From a checkpoint of a small mixture-of-experts model trained on Wikipedia.
Experts: 128 experts in each of 4 layers, 64 SwiGLU neurons an expert, 3 picks a token, a shared expert of 64 neurons.
Training: a variant of SOAP for the experts, 4771 steps.
Below are experts of layer 4 (counted from 0) of a mixture-of-experts language model. Rows are named gate (a neuron's input weights, with its number), up (a neuron's input weights, with its number) and show model dimensions 0-223. Each number is 50 + 15 x the weight over its row's rms, rounded and kept within 0 to 99.
Before each expert's rows: a language model's description of what the expert responds to. This comes from a sample of Wikipedia text that the model never trained on.

# expert 33
It responds to: Taxonomic and author names. Pieces of binomial species epithets and of surnames or initials in citations and lists, such as P. lemoinei, &, Mc, van, Sch.
gate0:41 54 63 28 59 58 29 32 50 56 34 66 33 52 56 79 31 45 64 55 36 42 43 70 24 38 37 42 30 70 59 63 40 54 55 73 25 69 44 46 68 29 49 44 46 71 23 79 50 56 16 45 46 53 70 56 24 21 87 48 46 23 48 61 31 50 65 40 66 42 41 48 60 59 30 71 72 51 52 37 56 51 55 27 53 29 55 66 75 62 59 67 52 71 44 54 26 43 35 61 47 73 40 59 40 52 68 21 42 34 62 59 62 64 51 56 43 58 73 48 90 25 59 42 29 48 56 56 74 70 47 41 66 19 49 46 40 39 58 41 44 62 38 38 48 38 37 42 62 17 46 52 40 46 57 64 36 52 60 47 53 44 53 49 38 60 26 40 46 40 25 10 33 35 20 18 56 47 74 72 34 69 43 37 61 49 32 57 22 70 51 52 54 39 63 37 56 57 43 46 46 58 98 61 30 56 55 58 54 61 49 70 49 60 57 48 39 62 38 60 68 39 72 50
up0:35 48 39 58 53 14 35 96 53 41 54 32 64 58 59 41 57 56 52 38 55 45 39 48 70 42 75 05 54 47 40 66 50 69 50 41 37 77 50 45 57 43 57 64 48 46 31 35 49 55 68 36 61 46 84 38 58 69 33 66 31 54 54 55 39 36 38 64 61 62 66 90 50 50 53 48 26 51 65 45 31 70 35 14 49 94 39 36 28 49 23 28 42 33 78 44 61 47 47 73 55 48 52 44 29 34 50 48 53 43 50 40 51 44 32 54 42 61 47 51 47 60 56 42 80 59 44 25 48 39 49 62 67 59 71 57 38 68 92 58 58 55 53 54 54 44 69 33 50 73 49 28 76 72 64 41 58 71 36 64 65 35 23 44 61 48 71 78 38 74 60 65 43 35 44 47 36 26 62 59 51 41 30 54 46 48 31 62 47 65 49 48 42 40 45 99 50 66 45 28 38 32 52 55 43 44 36 82 41 52 33 42 55 48 53 36 49 70 49 32 58 30 46 43
gate1:58 46 32 45 27 22 66 47 41 52 39 43 42 42 45 78 45 55 46 57 63 73 45 28 57 61 59 55 48 56 37 45 28 50 51 65 48 31 32 43 37 69 45 59 58 66 56 54 37 65 56 58 47 16 62 34 55 58 20 60 69 83 67 26 50 44 51 63 53 32 54 71 57 37 45 58 67 54 50 59 60 75 24 52 72 52 62 56 30 72 32 41 73 73 58 56 50 45 69 54 37 62 41 52 88 47 63 48 38 46 47 71 54 51 15 33 35 67 45 68 64 48 55 41 50 49 42 39 47 83 61 65 36 33 17 60 28 66 74 46 55 29 48 88 54 43 58 38 42 82 56 66 36 62 69 70 37 37 30 56 37 68 55 58 48 38 33 60 40 38 48 39 52 43 71 68 02 35 49 39 65 46 25 57 54 52 33 35 61 68 24 54 57 65 59 48 31 67 45 35 55 77 53 58 15 55 68 71 59 73 43 66 58 37 24 74 55 54 43 70 39 63 63 34
up1:57 57 40 69 26 51 22 40 53 68 38 63 71 42 70 53 61 60 56 46 20 35 45 54 33 60 62 52 51 45 47 61 59 44 69 64 29 56 25 54 64 22 63 29 60 42 49 54 26 43 67 60 60 55 35 67 48 53 41 66 53 43 40 69 36 49 71 73 31 68 43 42 40 59 46 43 50 32 52 59 54 59 58 76 53 71 40 33 45 65 14 18 51 32 49 60 54 48 29 66 67 63 52 41 43 42 50 43 15 21 36 52 57 22 60 54 63 62 56 23 78 71 44 26 39 45 49 46 42 30 38 65 80 78 45 55 66 49 31 63 53 48 44 48 47 29 56 41 48 54 48 81 84 55 77 57 87 69 32 48 55 62 44 23 67 65 45 20 42 65 35 48 26 54 40 64 38 27 35 44 57 51 66 80 35 67 71 49 65 57 42 46 44 27 62 67 65 69 45 44 55 38 16 29 34 69 52 53 50 60 46 51 44 21 23 62 49 82 46 51 51 33 61 62
gate2:33 58 38 44 11 63 43 50 26 42 53 42 70 30 79 78 58 63 64 62 64 51 24 59 46 50 49 44 45 58 60 38 25 36 28 54 80 49 16 55 60 66 45 57 43 32 19 57 63 39 54 40 63 40 52 48 47 72 48 75 48 39 35 44 40 46 52 25 38 51 30 62 63 25 34 34 42 71 96 46 54 48 15 42 44 81 72 56 55 37 59 44 42 74 48 50 21 65 36 76 47 55 55 47 28 66 50 65 54 31 47 76 58 63 62 32 63 29 49 60 29 78 50 54 30 67 55 63 44 46 60 57 62 43 53 50 19 48 53 45 46 42 34 49 57 56 64 35 35 52 66 56 51 41 36 60 35 37 30 61 43 70 41 75 29 46 72 64 47 34 55 67 27 58 56 44 59 50 53 39 51 43 30 66 27 40 46 68 59 63 34 47 65 13 52 53 68 44 67 57 17 50 53 69 31 33 63 37 37 60 43 51 67 72 57 88 32 50 51 34 68 70 65 57
up2:67 56 68 59 41 16 53 49 73 37 61 35 61 52 44 49 26 40 62 54 41 60 71 16 67 51 53 33 35 51 40 57 76 77 59 38 32 49 51 38 80 49 38 27 53 61 68 55 29 63 45 28 67 18 51 39 53 42 57 38 57 75 43 47 46 43 46 62 70 50 40 56 35 78 45 48 52 48 57 15 60 44 64 26 37 55 23 52 58 50 41 40 60 13 58 55 71 39 42 32 50 57 45 53 67 69 47 53 67 42 58 36 44 13 28 39 56 69 50 51 67 58 50 58 34 50 33 51 44 39 24 48 30 46 57 60 42 78 40 61 67 41 37 39 45 53 64 44 79 50 49 28 79 85 56 28 52 77 39 55 84 36 81 16 62 59 46 71 63 56 53 54 73 34 56 43 62 65 57 60 60 44 63 51 63 47 54 56 51 64 34 18 29 61 95 48 18 52 43 30 49 42 42 41 52 24 69 58 52 60 55 55 45 56 51 28 43 50 53 55 39 29 50 21
gate3:39 61 74 36 47 40 50 60 42 40 41 58 37 58 50 67 72 59 43 36 36 49 44 49 47 33 49 49 70 44 61 44 47 32 80 27 22 23 35 75 52 42 32 54 58 17 49 35 38 60 58 52 47 32 63 61 45 55 34 54 39 68 41 71 68 39 53 70 54 26 45 59 48 26 69 37 45 45 76 31 32 22 63 34 56 60 89 67 62 32 61 87 53 66 51 49 51 56 38 37 50 60 70 57 45 40 30 58 41 42 47 52 45 56 61 56 52 15 56 48 82 32 35 60 56 61 26 29 49 44 38 49 34 39 47 21 19 51 63 22 53 51 14 42 36 73 66 58 49 40 62 39 36 61 57 11 44 38 41 40 36 32 40 53 31 44 37 51 79 37 62 58 23 41 24 52 94 44 40 60 49 52 44 60 67 29 50 49 45 56 64 48 38 47 21 71 27 28 63 44 52 67 67 63 49 60 32 44 46 25 62 57 61 30 66 63 27 41 46 49 75 38 54 69
up3:57 67 40 60 39 27 35 69 35 57 49 23 69 31 15 56 26 55 61 69 31 42 55 63 41 54 44 26 45 36 61 63 55 58 74 40 71 24 32 67 48 68 59 57 27 47 60 37 62 72 54 62 32 79 19 82 52 63 30 45 29 42 92 19 60 58 59 34 23 66 36 60 44 33 50 60 58 31 49 85 50 50 83 58 59 75 41 59 42 58 31 54 40 67 50 47 39 43 39 63 60 60 54 56 52 62 57 45 44 56 61 32 52 34 50 47 42 45 76 40 48 50 48 37 50 46 54 73 64 45 61 63 43 35 61 38 39 39 19 45 48 43 55 55 32 29 18 44 67 52 47 44 45 41 72 30 34 41 37 58 31 55 27 47 35 25 24 52 51 74 46 67 63 51 57 43 59 52 68 30 18 26 34 45 23 67 38 30 68 42 68 47 56 46 45 76 62 41 54 45 35 54 33 56 32 48 55 49 57 73 67 48 67 68 61 68 47 46 63 87 28 70 43 35
gate4:31 59 61 32 37 62 69 39 41 51 38 28 38 46 47 53 50 70 45 53 43 58 60 44 70 67 19 57 74 37 43 37 46 18 49 36 88 47 49 75 89 59 27 65 47 50 31 20 75 68 77 51 65 64 35 36 38 61 48 64 41 39 86 72 74 28 37 36 28 52 68 30 78 42 48 57 34 32 61 44 59 79 71 56 39 35 66 46 46 42 52 36 38 77 29 70 56 46 37 64 73 72 80 64 82 57 67 74 45 44 59 64 44 43 47 57 59 37 62 66 33 41 30 59 46 60 40 62 22 32 55 58 79 68 50 56 50 45 41 50 35 48 26 70 39 57 36 13 46 46 68 68 44 67 65 45 41 37 62 46 38 45 42 69 38 43 48 37 58 50 49 40 26 30 74 55 48 36 41 24 42 48 41 46 47 54 44 52 56 45 70 52 44 15 46 52 52 40 56 39 38 59 38 33 46 58 65 55 53 46 64 37 46 39 44 76 74 60 37 48 34 75 75 51
up4:52 26 59 55 44 60 61 40 45 73 45 50 53 56 57 36 43 41 55 41 69 35 50 34 39 82 41 46 31 48 28 40 41 41 63 46 60 38 53 32 67 23 44 71 32 58 67 51 46 11 65 72 52 52 53 55 67 66 29 52 72 48 17 48 29 54 47 47 70 51 18 50 38 77 77 58 10 52 54 53 57 31 41 34 58 63 50 40 68 52 52 43 32 51 42 39 75 60 71 34 75 60 46 25 51 34 52 67 41 47 75 30 38 41 63 43 51 90 41 49 22 30 44 57 47 44 49 57 23 28 35 20 44 47 51 70 44 45 53 73 73 36 64 40 52 59 33 50 25 43 43 35 72 49 71 52 53 43 34 37 59 78 51 56 57 65 47 42 41 55 33 24 54 40 42 39 46 47 28 77 49 47 61 26 48 35 41 72 53 75 71 34 97 44 75 49 61 82 38 63 49 51 71 47 72 19 50 48 40 57 49 57 49 72 64 39 54 46 27 34 61 38 46 54
gate5:51 65 29 52 59 89 50 54 14 16 18 54 47 57 69 42 59 39 68 50 76 41 56 57 44 62 20 53 51 41 41 37 59 29 37 32 47 64 63 49 61 56 55 51 33 87 30 72 33 34 20 63 61 49 63 51 31 45 19 44 47 36 51 45 45 18 29 38 26 66 31 49 59 56 27 62 45 30 60 67 34 50 43 47 42 40 67 57 49 57 27 30 49 73 31 55 49 56 52 31 66 75 52 55 53 38 33 29 35 31 24 71 60 60 55 49 68 54 43 52 47 35 29 53 38 40 55 25 44 69 54 33 53 49 69 56 52 51 62 42 48 34 62 60 48 61 70 41 42 22 50 54 53 36 11 57 46 24 83 47 69 51 65 64 31 72 41 46 42 58 72 38 35 35 43 44 55 12 40 37 42 76 25 46 54 69 69 56 52 44 75 19 63 44 39 59 65 66 42 56 68 75 51 48 66 53 41 45 55 21 37 65 54 47 50 75 60 66 32 47 46 37 62 39
up5:64 52 58 63 54 56 58 89 79 37 40 38 51 63 61 53 55 72 52 35 63 25 48 55 60 51 40 79 40 53 44 40 35 69 49 49 44 21 54 45 28 73 65 41 48 52 49 47 19 34 34 71 76 15 51 81 54 52 34 30 73 32 80 61 45 59 53 38 32 52 63 54 48 39 36 47 49 75 68 31 53 18 53 53 57 01 52 49 27 37 40 43 55 38 43 46 58 87 31 38 48 68 32 56 28 53 55 51 72 29 52 68 33 54 45 40 45 40 45 42 47 49 24 54 47 58 56 57 49 95 56 53 35 53 43 71 43 26 27 54 68 38 64 52 70 42 63 64 45 45 41 55 80 49 40 61 61 61 79 46 47 53 65 62 58 67 51 41 45 51 49 63 54 60 44 57 52 38 34 66 60 37 51 20 52 24 63 73 42 44 49 58 75 40 32 16 59 51 63 44 33 31 13 41 50 42 38 57 71 23 43 69 49 43 55 72 67 39 44 44 38 45 75 52
gate6:53 45 49 35 69 61 58 54 58 42 50 58 71 82 64 65 44 52 66 22 84 75 60 38 61 60 34 46 61 51 60 22 40 42 30 63 45 54 29 41 23 42 77 52 54 64 44 53 51 43 70 47 71 49 72 26 23 51 45 70 63 52 27 37 60 40 51 48 47 59 48 52 46 70 30 70 68 45 62 36 81 47 38 38 51 52 45 29 64 29 64 53 74 63 57 68 45 51 59 53 74 53 66 53 72 40 31 50 42 26 60 46 51 58 37 48 68 66 36 50 67 49 42 49 43 46 55 59 49 60 51 24 75 51 52 43 46 40 53 64 43 45 42 55 38 23 76 67 79 43 53 36 59 20 37 61 48 55 52 32 29 85 78 35 50 42 42 72 57 61 30 60 54 54 61 45 46 46 58 34 35 20 37 62 44 38 81 46 41 65 84 63 55 42 38 36 57 69 49 64 50 55 50 54 54 37 20 96 32 38 57 46 66 59 70 68 82 73 26 56 59 86 65 79
up6:37 38 36 52 59 32 47 42 61 40 51 30 89 68 39 51 54 70 51 69 54 51 35 57 28 53 49 51 37 40 48 97 51 46 51 16 37 61 73 28 62 47 42 38 32 48 60 40 60 58 26 71 40 74 60 50 59 61 70 45 40 88 35 62 54 63 30 71 59 62 58 47 58 61 54 47 33 40 35 43 95 32 69 43 55 81 27 45 60 51 46 37 40 19 47 55 36 32 42 51 52 72 60 45 56 41 47 83 50 60 63 46 51 58 40 41 52 35 58 32 58 39 44 29 48 34 73 41 17 40 62 70 52 17 51 31 43 47 63 57 63 40 36 86 60 26 47 51 47 61 57 68 51 67 63 60 36 52 21 55 68 47 47 68 65 72 75 52 48 23 49 64 57 54 57 61 42 72 47 60 42 28 24 40 43 44 28 46 60 47 55 30 47 72 63 73 53 69 77 51 41 44 29 39 73 75 55 58 60 52 46 65 39 35 56 55 59 21 52 49 71 34 62 77
gate7:73 22 54 60 51 68 43 43 52 58 45 36 47 34 34 68 72 57 50 60 50 62 58 50 37 38 70 20 33 31 45 25 45 46 60 56 30 35 50 53 72 68 38 40 51 51 69 71 69 34 43 61 48 58 68 27 59 40 37 61 48 72 56 65 40 67 69 44 67 47 64 64 62 34 30 70 49 29 68 11 73 45 29 49 40 36 52 68 43 65 44 26 87 63 45 44 46 58 65 15 61 47 46 50 35 29 45 46 61 46 54 52 40 49 38 32 51 62 58 70 53 38 38 71 50 44 39 38 15 57 68 60 84 42 28 68 75 32 53 26 39 63 57 27 63 31 57 35 36 62 58 82 49 71 41 59 51 56 35 82 42 82 67 31 34 48 47 59 62 33 47 47 64 33 51 35 66 36 16 65 46 66 48 55 81 38 27 55 45 70 63 59 60 61 79 49 74 81 44 46 50 57 41 32 63 65 40 62 59 37 34 48 49 42 68 58 65 37 50 48 35 33 24 44
up7:26 61 44 43 56 61 62 61 24 36 51 34 57 21 42 49 62 47 60 51 40 45 59 51 45 49 46 48 44 38 43 29 41 50 49 38 62 68 55 38 78 41 71 41 62 52 35 33 48 37 66 30 22 58 52 30 64 31 53 37 63 50 62 55 55 19 75 53 36 45 50 46 54 45 39 51 33 35 46 58 58 33 63 72 29 55 59 75 61 36 60 31 68 73 64 60 50 23 48 48 51 64 64 63 67 54 26 44 55 37 56 67 40 54 44 40 39 46 59 77 74 17 59 35 68 59 63 75 01 50 85 18 50 33 59 46 59 32 51 67 41 46 50 28 24 47 59 43 47 23 60 85 57 55 32 43 76 48 91 65 52 38 46 38 40 35 25 36 70 44 46 33 31 51 65 66 34 57 26 54 41 43 48 96 44 27 51 68 45 40 62 44 49 36 39 32 71 50 44 43 62 63 37 30 55 64 43 21 56 29 28 58 20 49 59 60 33 60 36 35 51 66 58 63
gate8:37 69 68 40 39 59 29 23 39 34 56 52 56 34 44 54 44 55 44 63 70 42 40 70 35 22 53 34 43 28 48 55 32 35 64 44 64 57 67 57 70 42 41 45 61 58 38 78 38 72 59 32 42 41 27 65 38 44 66 49 32 36 44 78 54 21 22 61 45 41 50 64 33 62 50 41 44 31 17 62 59 41 64 62 16 41 56 55 42 43 41 58 27 58 53 57 33 77 35 64 60 56 55 26 50 24 48 49 66 34 57 53 53 56 43 64 48 34 56 37 63 28 33 73 69 84 30 32 65 38 45 36 70 73 39 43 44 69 30 53 37 36 22 50 76 49 57 33 45 40 67 59 42 36 36 46 54 31 28 49 43 24 25 37 70 35 53 58 57 19 44 10 54 80 64 42 78 40 60 44 67 38 69 18 45 72 44 47 54 39 48 54 36 28 54 66 34 45 57 58 53 41 74 32 53 90 52 43 78 53 51 48 64 58 56 53 41 68 23 51 66 50 56 41
up8:31 62 53 57 62 50 57 39 49 38 57 62 53 70 22 31 51 44 59 26 59 19 67 53 33 72 58 52 63 77 40 46 38 76 39 73 63 66 71 61 50 48 39 61 43 59 80 45 39 60 51 70 35 34 63 42 51 42 57 59 55 73 70 28 47 44 40 40 61 72 27 32 26 47 51 10 46 55 43 39 33 60 61 26 51 58 38 53 60 36 53 52 70 43 71 56 42 50 34 31 70 44 45 44 48 50 62 50 41 52 66 30 31 47 38 44 50 46 37 53 60 60 57 24 40 60 45 48 52 78 69 65 56 50 47 33 42 84 65 49 75 24 63 49 38 76 52 59 52 61 45 31 99 55 40 52 75 44 24 65 89 53 63 56 35 41 48 70 52 37 71 43 53 27 63 54 64 57 59 53 61 67 38 47 47 67 55 51 39 50 65 37 55 74 32 45 45 23 32 51 33 53 29 55 69 38 43 84 42 70 45 56 25 46 73 27 74 46 48 64 45 49 12 12
gate9:47 49 61 43 66 57 60 42 48 75 61 77 57 48 68 73 49 60 57 57 43 56 46 70 51 42 70 52 77 56 39 33 43 45 44 58 23 37 60 63 63 77 38 34 56 47 48 39 30 69 54 49 29 41 47 50 52 36 40 66 48 35 47 39 54 27 56 65 60 51 34 55 52 30 43 58 32 67 51 33 38 56 65 48 33 51 76 46 79 39 69 44 50 71 39 70 33 55 47 41 37 25 34 46 65 46 20 52 45 39 46 52 72 60 41 46 67 73 75 52 65 59 41 41 46 73 53 48 45 41 65 51 45 15 46 67 90 38 64 51 14 21 37 58 51 75 43 44 16 31 64 57 34 60 53 49 40 34 52 54 52 45 54 28 43 40 44 58 54 30 39 44 60 77 57 55 18 54 55 53 55 16 36 57 45 60 77 37 65 38 38 58 45 13 62 76 32 00 65 07 47 39 74 30 47 61 81 38 46 69 52 51 72 56 58 61 40 49 42 29 64 52 63 36
up9:27 70 61 63 37 65 66 71 49 65 35 74 68 70 54 43 63 53 57 74 55 58 45 67 24 53 20 64 53 61 58 52 33 44 45 50 54 44 52 67 53 44 66 69 68 81 17 64 46 57 55 46 08 74 44 73 45 57 55 41 53 38 21 31 26 62 38 53 32 61 49 56 53 43 25 84 44 49 46 75 35 41 47 48 27 42 52 53 50 48 52 80 33 59 19 34 49 26 47 71 54 72 52 80 66 26 70 59 35 29 46 69 69 40 48 55 65 39 42 30 39 44 50 52 49 69 54 46 76 61 58 27 52 51 30 42 49 65 57 79 69 29 55 55 47 52 14 40 27 24 45 42 14 60 11 63 66 47 61 54 44 68 54 59 48 38 50 40 39 65 43 40 67 66 35 37 38 54 56 32 42 73 49 51 44 57 37 68 62 59 50 41 53 39 56 57 58 34 26 42 66 46 53 67 61 43 57 64 49 56 72 55 69 19 59 51 26 54 38 61 43 76 72 30
gate10:63 47 48 53 54 56 54 42 49 29 20 34 26 34 54 29 57 29 59 63 52 37 33 63 43 22 22 51 56 91 45 41 34 53 51 38 54 73 38 41 52 76 47 48 57 58 39 29 16 51 33 44 62 38 33 35 62 54 64 56 31 58 84 61 39 26 78 56 54 68 50 61 49 67 63 75 27 78 54 63 47 65 59 35 25 29 46 63 44 39 79 59 36 54 69 32 27 47 40 63 38 42 70 46 40 64 30 53 61 55 45 57 25 36 48 74 56 33 55 60 37 70 21 37 65 29 52 52 68 65 38 54 33 57 44 19 52 38 59 59 57 50 49 35 74 55 20 49 48 43 56 38 69 62 29 78 28 39 54 34 45 55 73 43 63 69 50 20 30 43 48 49 37 62 44 46 62 34 51 42 21 51 57 56 62 53 39 33 66 54 48 26 47 47 44 25 63 53 55 54 69 48 88 43 53 61 69 67 39 55 49 11 30 48 47 45 64 35 46 59 10 59 64 43
up10:65 68 69 47 52 37 40 49 36 49 58 54 71 58 65 53 25 32 53 49 62 46 50 60 60 62 46 59 40 38 37 50 39 21 42 45 49 44 49 44 68 36 22 55 31 38 46 52 43 50 70 42 35 68 79 43 34 31 43 50 59 35 40 67 41 57 38 64 62 34 40 32 38 37 56 39 87 75 62 32 44 49 46 39 58 35 85 52 19 57 65 60 41 55 34 53 49 65 64 41 38 50 83 42 52 28 39 78 55 65 69 51 77 56 49 08 43 49 53 63 47 25 48 38 78 73 35 63 33 42 61 31 56 66 38 69 26 67 50 47 33 64 48 43 40 44 52 68 31 48 39 53 52 36 73 59 38 21 76 48 45 34 36 76 60 65 37 57 54 64 40 59 66 26 46 81 44 80 68 84 50 45 30 45 44 20 20 65 66 51 32 44 62 52 46 53 33 40 25 43 38 75 32 50 47 64 34 62 85 55 39 45 21 48 41 71 38 55 51 25 66 53 38 70
gate11:25 79 52 42 27 59 63 62 36 48 19 79 47 70 80 74 69 33 58 55 44 39 40 75 44 39 41 62 68 50 45 36 48 46 59 51 54 42 53 56 36 59 68 30 69 45 28 29 50 57 64 47 37 50 55 54 41 35 65 41 68 46 51 81 47 65 36 69 45 35 38 67 40 26 42 86 65 42 62 40 48 43 39 65 30 68 48 55 35 26 69 59 60 82 52 39 51 57 49 42 41 59 75 31 70 52 41 83 59 37 37 45 50 66 52 26 48 48 52 56 64 48 12 46 44 61 59 34 37 53 40 57 53 52 47 67 47 39 63 55 50 65 40 37 45 39 55 57 56 20 66 77 28 47 34 51 16 57 52 25 40 80 43 56 32 37 61 33 27 23 36 43 33 62 50 68 76 92 69 52 24 54 33 63 40 28 43 50 47 47 64 40 56 39 44 51 52 76 39 35 85 64 48 54 47 40 46 77 56 23 59 47 41 36 55 84 60 70 38 50 69 56 38 67
up11:43 58 31 57 72 71 35 30 60 41 63 40 48 65 56 43 93 69 47 59 19 77 66 44 67 58 71 67 49 24 74 44 27 40 37 70 14 33 58 31 63 45 55 59 65 72 69 43 39 65 59 53 70 68 28 67 23 50 63 52 45 62 54 27 54 49 57 47 37 53 99 54 46 54 49 45 45 60 58 71 66 61 73 73 34 46 30 44 44 55 47 75 35 34 46 60 59 39 53 35 45 42 32 55 39 40 66 62 35 17 51 58 54 55 53 51 32 52 48 44 53 53 55 18 50 40 41 49 95 60 45 60 44 61 60 58 52 57 30 60 37 25 39 69 73 50 44 61 40 25 63 49 64 58 50 62 75 52 63 45 52 57 38 45 39 41 58 29 54 47 57 41 46 80 52 45 47 66 59 40 68 47 48 56 82 52 65 53 32 15 62 57 53 50 60 57 18 53 67 53 40 29 68 68 69 51 19 36 46 41 38 82 61 23 53 63 25 41 47 48 58 44 82 47
gate12:60 73 81 70 55 64 43 37 50 66 41 09 44 55 19 49 42 56 50 45 59 51 56 65 68 57 45 45 63 48 35 99 43 56 30 62 50 43 19 68 36 63 27 49 77 30 58 50 32 64 42 32 41 44 32 50 33 53 59 54 54 56 63 49 29 42 49 30 57 61 40 57 53 27 64 43 70 24 57 29 65 62 49 28 54 38 78 55 27 33 57 32 27 46 61 45 45 58 60 56 60 67 47 49 57 53 34 54 38 40 51 50 46 35 39 60 47 38 60 47 33 71 55 28 30 91 28 48 65 59 64 42 57 41 53 56 47 66 76 62 28 30 46 51 64 34 28 54 24 54 61 58 66 52 49 45 30 43 59 33 39 57 33 41 65 28 79 33 31 57 68 80 62 64 68 41 38 11 52 50 51 48 60 52 57 75 41 65 46 49 42 40 58 46 16 77 35 25 34 57 92 43 35 58 53 44 48 45 34 64 33 75 40 49 38 69 72 33 45 35 38 44 55 58
up12:59 43 10 62 59 41 57 39 67 40 47 41 53 32 65 37 71 44 30 58 50 61 54 74 50 43 31 44 51 42 33 90 52 66 39 41 60 31 25 43 36 37 43 55 54 40 64 98 36 45 61 62 26 39 64 61 48 36 67 60 48 55 54 34 79 41 76 54 24 76 62 36 42 45 53 52 41 41 57 51 61 76 54 42 76 56 67 62 48 50 42 30 54 40 65 59 73 49 46 12 30 63 53 39 66 52 47 36 57 74 28 14 51 42 49 61 44 39 19 76 49 43 64 63 67 59 41 40 75 49 75 51 62 36 38 19 50 69 30 42 47 45 50 40 57 31 55 36 70 80 45 63 38 31 25 53 67 50 44 55 16 41 59 41 70 66 53 45 49 45 33 52 31 56 37 62 35 42 44 38 33 73 29 41 44 70 52 43 41 23 23 59 45 62 44 37 27 75 57 54 49 57 36 52 78 39 62 32 56 48 65 25 60 42 52 45 49 74 61 84 43 63 53 62
gate13:46 61 66 27 51 43 37 52 35 55 60 40 48 45 48 55 36 44 46 65 50 48 48 45 69 70 45 37 55 22 66 47 59 37 54 54 43 66 36 48 38 76 46 33 75 38 32 37 64 29 90 51 54 45 52 33 55 55 27 46 52 51 58 41 28 68 62 34 53 37 50 68 46 51 39 71 91 54 31 64 71 50 53 45 29 49 64 53 44 69 44 58 61 34 48 40 64 43 75 43 53 42 53 15 85 50 22 39 57 41 50 66 70 48 36 46 44 40 60 43 41 60 39 51 43 28 29 63 75 51 25 60 43 77 43 73 42 34 32 73 28 38 40 48 68 82 48 56 44 28 49 83 73 47 63 30 41 23 53 39 38 51 56 47 57 43 31 59 52 77 39 54 55 55 66 29 34 92 46 19 62 36 45 22 62 31 65 26 60 72 52 58 45 22 66 70 40 55 27 57 34 52 53 31 77 39 68 53 54 65 30 69 59 37 71 41 44 47 53 26 46 27 63 78
up13:26 55 62 67 19 72 51 51 37 49 46 54 41 61 55 52 55 38 45 41 77 57 47 37 76 60 65 36 33 07 45 54 66 49 54 59 46 22 47 46 54 63 36 72 36 39 60 57 53 65 57 45 53 61 46 56 38 52 46 39 22 66 47 46 57 61 69 51 40 32 64 40 51 41 57 47 61 67 32 55 33 39 74 43 39 48 72 53 57 80 49 46 18 40 75 46 58 43 49 50 28 41 72 32 53 55 43 20 66 54 27 66 26 62 52 55 48 52 65 56 65 43 28 65 39 26 83 49 65 44 35 46 53 45 45 45 29 69 62 66 52 44 45 48 85 60 40 64 56 49 66 62 74 37 60 06 42 34 68 38 18 68 58 51 33 50 65 45 47 79 38 41 54 38 46 67 52 46 53 34 31 50 55 23 27 51 61 45 90 29 23 46 39 58 66 80 07 27 70 55 43 57 60 42 42 47 49 22 22 63 57 23 47 34 52 37 48 57 31 51 65 63 63 66
gate14:56 35 50 61 45 54 49 39 57 37 37 32 47 66 52 60 36 45 59 25 48 36 30 48 57 55 29 50 63 67 60 73 28 30 50 29 50 49 56 57 42 65 29 22 72 64 55 42 27 39 52 50 32 51 80 42 56 40 46 49 53 47 41 63 47 19 61 37 46 46 43 85 66 47 48 65 26 38 78 35 39 63 39 40 45 36 56 38 53 74 58 65 62 39 34 91 49 63 67 52 76 50 43 41 46 35 54 57 68 47 31 38 83 46 22 67 72 51 63 66 42 50 76 43 72 30 29 40 59 52 46 35 65 49 39 41 19 40 33 49 24 49 54 48 24 48 58 49 60 50 89 62 28 54 75 60 47 29 56 31 55 81 44 52 76 57 43 55 64 78 63 68 81 48 50 14 71 69 46 50 33 70 32 28 82 49 56 54 62 64 20 36 23 52 73 50 61 48 71 58 39 41 64 60 40 50 44 73 57 31 67 58 60 61 32 46 55 62 53 60 51 38 62 27
up14:33 42 58 53 71 46 57 28 66 31 35 59 64 47 45 58 60 81 61 53 41 54 66 72 46 38 37 58 52 87 49 56 73 46 49 61 56 58 33 57 69 82 55 67 57 68 80 45 59 82 56 69 39 35 69 42 40 46 53 42 41 51 58 51 56 47 52 49 50 40 61 57 26 66 37 96 48 54 62 45 43 34 57 70 55 33 45 69 65 44 66 72 81 28 75 49 63 40 61 46 88 60 38 62 42 73 42 36 43 42 42 61 38 65 35 16 53 36 55 38 41 33 46 36 28 57 67 48 31 53 43 48 55 19 37 66 61 39 53 59 37 58 49 45 37 35 70 55 68 55 56 73 39 56 40 51 48 59 47 28 67 55 51 55 26 46 42 50 69 49 49 19 68 38 35 47 55 96 47 68 63 65 56 48 66 60 24 14 39 43 70 54 67 78 77 48 36 31 72 31 36 51 65 16 62 51 46 74 32 71 39 61 46 30 63 62 71 61 48 61 50 41 69 45